config.toml
d_model = 128
beta2 = 0.99
seq_len = 1024
dataset = "wikipedia_en"
Below are experts of layer 4 (counted from 0) of a mixture-of-experts language model. Rows are named router (the router's row for the expert), down (a neuron's output weights, with its number) and show model dimensions 0-127. Each number is 200 + 40 x the weight over its row's rms, rounded and kept within 0 to 999.
After each expert's rows: a language model's description of what the expert responds to. This comes from a sample of Wikipedia text that the model never trained on.

# expert 44
router,136,126,301,190,239,194,240,158,250,217,243,144,165,156,250,193,140,219,154,170,176,239,198,227,242,146,188,172,124,235,181,167,206,168,239,269,175,200,207,210,268,196,288,233,197,225,227,201,154,145,196,158,216,166,181,185,213,151,164,203,193,159,216,228,207,189,200,215,224,104,232,165,204,286,183,237,171,264,216,222,261,219,173,202,186,205,231,141,181,212,229,182,187,281,161,155,186,192,228,172,190,260,188,235,243,200,172,230,150,217,292,181,225,228,127,215,173,152,149,201,190,168,241,198,89,262,240,190
down0,136,202,209,232,192,193,239,213,170,173,257,149,215,225,201,130,157,119,229,120,180,198,166,177,175,223,167,247,180,269,224,303,229,204,188,166,212,128,256,153,146,136,194,218,239,183,230,166,257,223,209,178,110,243,105,157,183,207,198,201,262,136,210,188,163,283,222,150,263,223,224,219,249,179,182,241,200,272,212,174,163,164,190,215,219,183,198,187,250,167,213,188,199,174,232,213,228,237,191,219,200,215,201,138,164,168,232,198,206,176,254,186,237,177,223,228,237,207,267,94,183,184,194,170,135,96,205,175
Description: Verb-stem word starts. Opening pieces of verbs and abstract nouns after and, to, was, before -ed or -ing, such as dra-wn, man-ufactured, en-ough.

# expert 57
router,214,182,255,195,214,243,202,92,224,291,220,130,185,150,222,213,202,202,194,177,175,213,179,230,229,230,240,242,172,265,212,234,208,177,196,268,189,217,222,200,212,226,269,213,202,195,198,130,185,208,220,177,178,200,86,168,225,161,188,158,270,146,224,295,210,212,207,205,195,171,193,150,244,268,203,183,173,265,302,250,256,182,111,256,192,210,221,230,107,185,150,184,149,189,219,171,231,213,168,215,189,231,208,185,198,179,198,205,224,127,233,186,181,223,138,126,152,178,168,250,141,211,223,221,130,250,211,241
down1,160,170,196,208,189,243,254,198,253,245,231,147,243,250,243,187,95,239,236,163,195,160,246,104,246,182,216,175,159,145,206,148,204,220,237,196,198,139,239,248,207,185,169,267,204,264,208,226,215,229,170,181,192,153,202,171,119,251,195,234,141,203,186,266,178,204,274,195,236,183,275,204,216,279,225,252,187,271,125,253,62,174,214,180,165,238,262,213,173,236,157,262,206,188,238,225,190,172,197,208,156,188,179,187,212,227,171,233,225,220,219,217,176,188,215,194,163,235,197,218,226,88,187,217,214,208,190,211
Description: Miscellaneous word pieces. Mixed pieces like us, se, a within words, plus words such as some, several, wife, Location, after in/to/the.

# expert 20
router,203,203,192,187,243,213,229,139,266,278,210,194,166,162,221,247,181,240,126,210,144,275,121,242,202,169,233,190,168,273,248,271,245,167,205,238,185,196,214,198,159,162,252,173,219,192,206,173,153,116,167,219,233,164,254,223,181,245,241,186,235,135,230,225,223,114,122,202,173,182,167,144,257,229,172,153,191,257,203,258,187,171,157,226,219,222,166,219,197,215,127,148,230,247,225,142,132,215,209,259,137,212,175,207,186,178,245,253,209,159,189,256,176,202,144,186,224,169,173,152,159,185,233,173,171,259,277,224
down0,188,222,141,194,192,193,199,274,198,215,188,150,198,184,218,175,216,145,212,275,175,232,147,176,96,199,243,199,162,224,269,99,155,192,228,227,183,148,188,143,196,213,109,148,233,206,154,197,258,217,223,172,149,199,177,138,171,208,139,198,269,152,244,167,200,201,146,174,188,213,188,289,202,140,217,129,244,194,264,234,163,192,211,255,227,212,243,206,217,250,177,195,192,175,188,283,192,204,192,238,203,199,210,186,233,162,283,227,219,197,176,193,258,87,180,176,185,199,138,185,179,187,269,270,226,233,148,214
Description: Capitalized name starts. Capital first letters or opening syllables of proper names, often in lists and tables, such as Lu in Luanda, Mah in Mahindra, Fer.

# expert 10
router,215,155,218,191,215,224,254,220,287,229,165,177,146,138,239,202,145,292,165,177,194,264,150,237,246,180,269,178,168,173,169,180,228,136,184,253,217,220,213,219,154,250,272,211,160,201,143,128,158,147,161,206,237,169,182,201,165,186,263,172,231,128,207,207,220,170,167,192,179,146,231,187,196,258,159,146,153,293,221,219,204,193,171,203,198,174,179,171,159,236,164,135,218,279,139,202,178,205,189,237,147,192,101,204,243,183,258,257,236,204,229,231,192,174,99,209,221,193,170,228,196,207,174,233,156,267,216,226
down1,245,250,188,249,165,142,194,259,237,209,217,201,233,229,229,155,243,188,272,249,202,207,225,158,248,262,201,207,157,207,178,175,188,194,154,206,235,238,239,148,201,191,182,256,230,264,235,218,224,270,198,195,255,267,212,149,210,224,148,261,158,242,187,231,274,191,166,290,206,244,144,243,181,215,217,103,218,185,234,204,148,154,215,182,189,169,223,133,209,161,255,212,237,240,175,180,150,166,268,223,150,199,165,284,221,206,253,249,126,210,193,150,258,197,212,140,261,184,228,244,199,192,183,261,189,187,144,120
Description: Capitalized word starts. First pieces of capitalized names and terms after words like of or the, such as Col, Pr, Vol, New.

# expert 61
router,240,146,205,238,235,183,306,167,244,303,160,175,158,140,217,287,209,293,130,162,173,162,191,245,196,211,242,170,168,214,206,274,233,127,182,206,182,249,232,211,139,150,250,220,161,212,127,134,177,196,204,190,211,206,206,208,179,206,295,171,201,139,201,204,224,140,110,225,137,187,230,138,243,198,163,189,123,207,203,231,201,152,108,147,225,182,142,189,191,170,220,159,234,196,183,166,175,227,198,174,181,206,135,201,213,200,279,202,196,159,163,176,182,157,199,203,215,209,161,211,207,192,217,184,215,201,254,231
down0,282,190,201,265,173,176,189,194,219,192,175,199,235,225,280,193,192,222,226,219,121,219,216,238,211,210,131,152,217,216,253,248,234,202,154,196,120,236,138,183,235,196,256,173,143,197,188,232,199,165,195,202,228,166,232,184,153,177,199,179,166,236,155,236,237,167,160,147,251,214,183,180,190,217,252,190,182,107,173,237,231,257,228,192,263,239,204,211,229,236,186,234,208,159,265,141,157,248,171,242,191,229,238,224,170,209,196,258,225,197,128,153,216,174,239,210,237,204,142,140,324,244,177,94,131,200,199,283
Description: Capital word-initial consonants. Single capital consonant tokens beginning names or table entries, e.g. P-okorny, C-avarnali, M-ortal Kombat, D-id not enter, L-ast released.

# expert 30
router,232,193,216,191,229,241,318,187,304,198,202,220,169,126,259,239,185,265,171,119,105,213,167,201,244,185,216,164,136,186,175,211,233,92,259,208,217,238,192,202,167,217,280,245,141,220,193,150,149,128,241,175,228,183,199,216,220,236,259,207,200,146,205,213,247,173,192,235,200,146,235,151,250,224,225,204,173,214,234,244,256,168,190,165,244,194,158,195,206,243,179,199,247,271,156,156,147,163,194,227,168,234,180,207,242,181,282,170,186,187,181,227,171,216,191,216,184,176,157,209,172,199,224,168,134,276,243,227
down1,155,198,223,115,155,218,196,163,171,148,237,226,168,262,205,109,148,140,187,225,230,166,210,204,147,243,261,183,229,215,191,182,260,248,200,123,241,166,212,249,216,79,242,204,135,190,198,183,123,213,226,198,197,187,202,211,247,237,185,260,197,192,166,287,276,186,229,253,208,207,175,182,244,192,230,179,214,143,189,265,165,149,212,176,185,156,164,194,283,253,165,238,167,212,265,184,216,232,263,173,211,251,137,259,232,132,197,185,238,180,158,195,177,179,228,177,220,216,241,144,216,161,161,192,127,197,175,223
Description: First names. Given names and the first piece of personal names in text and tables, such as John, David, Andrew, Mc, O'.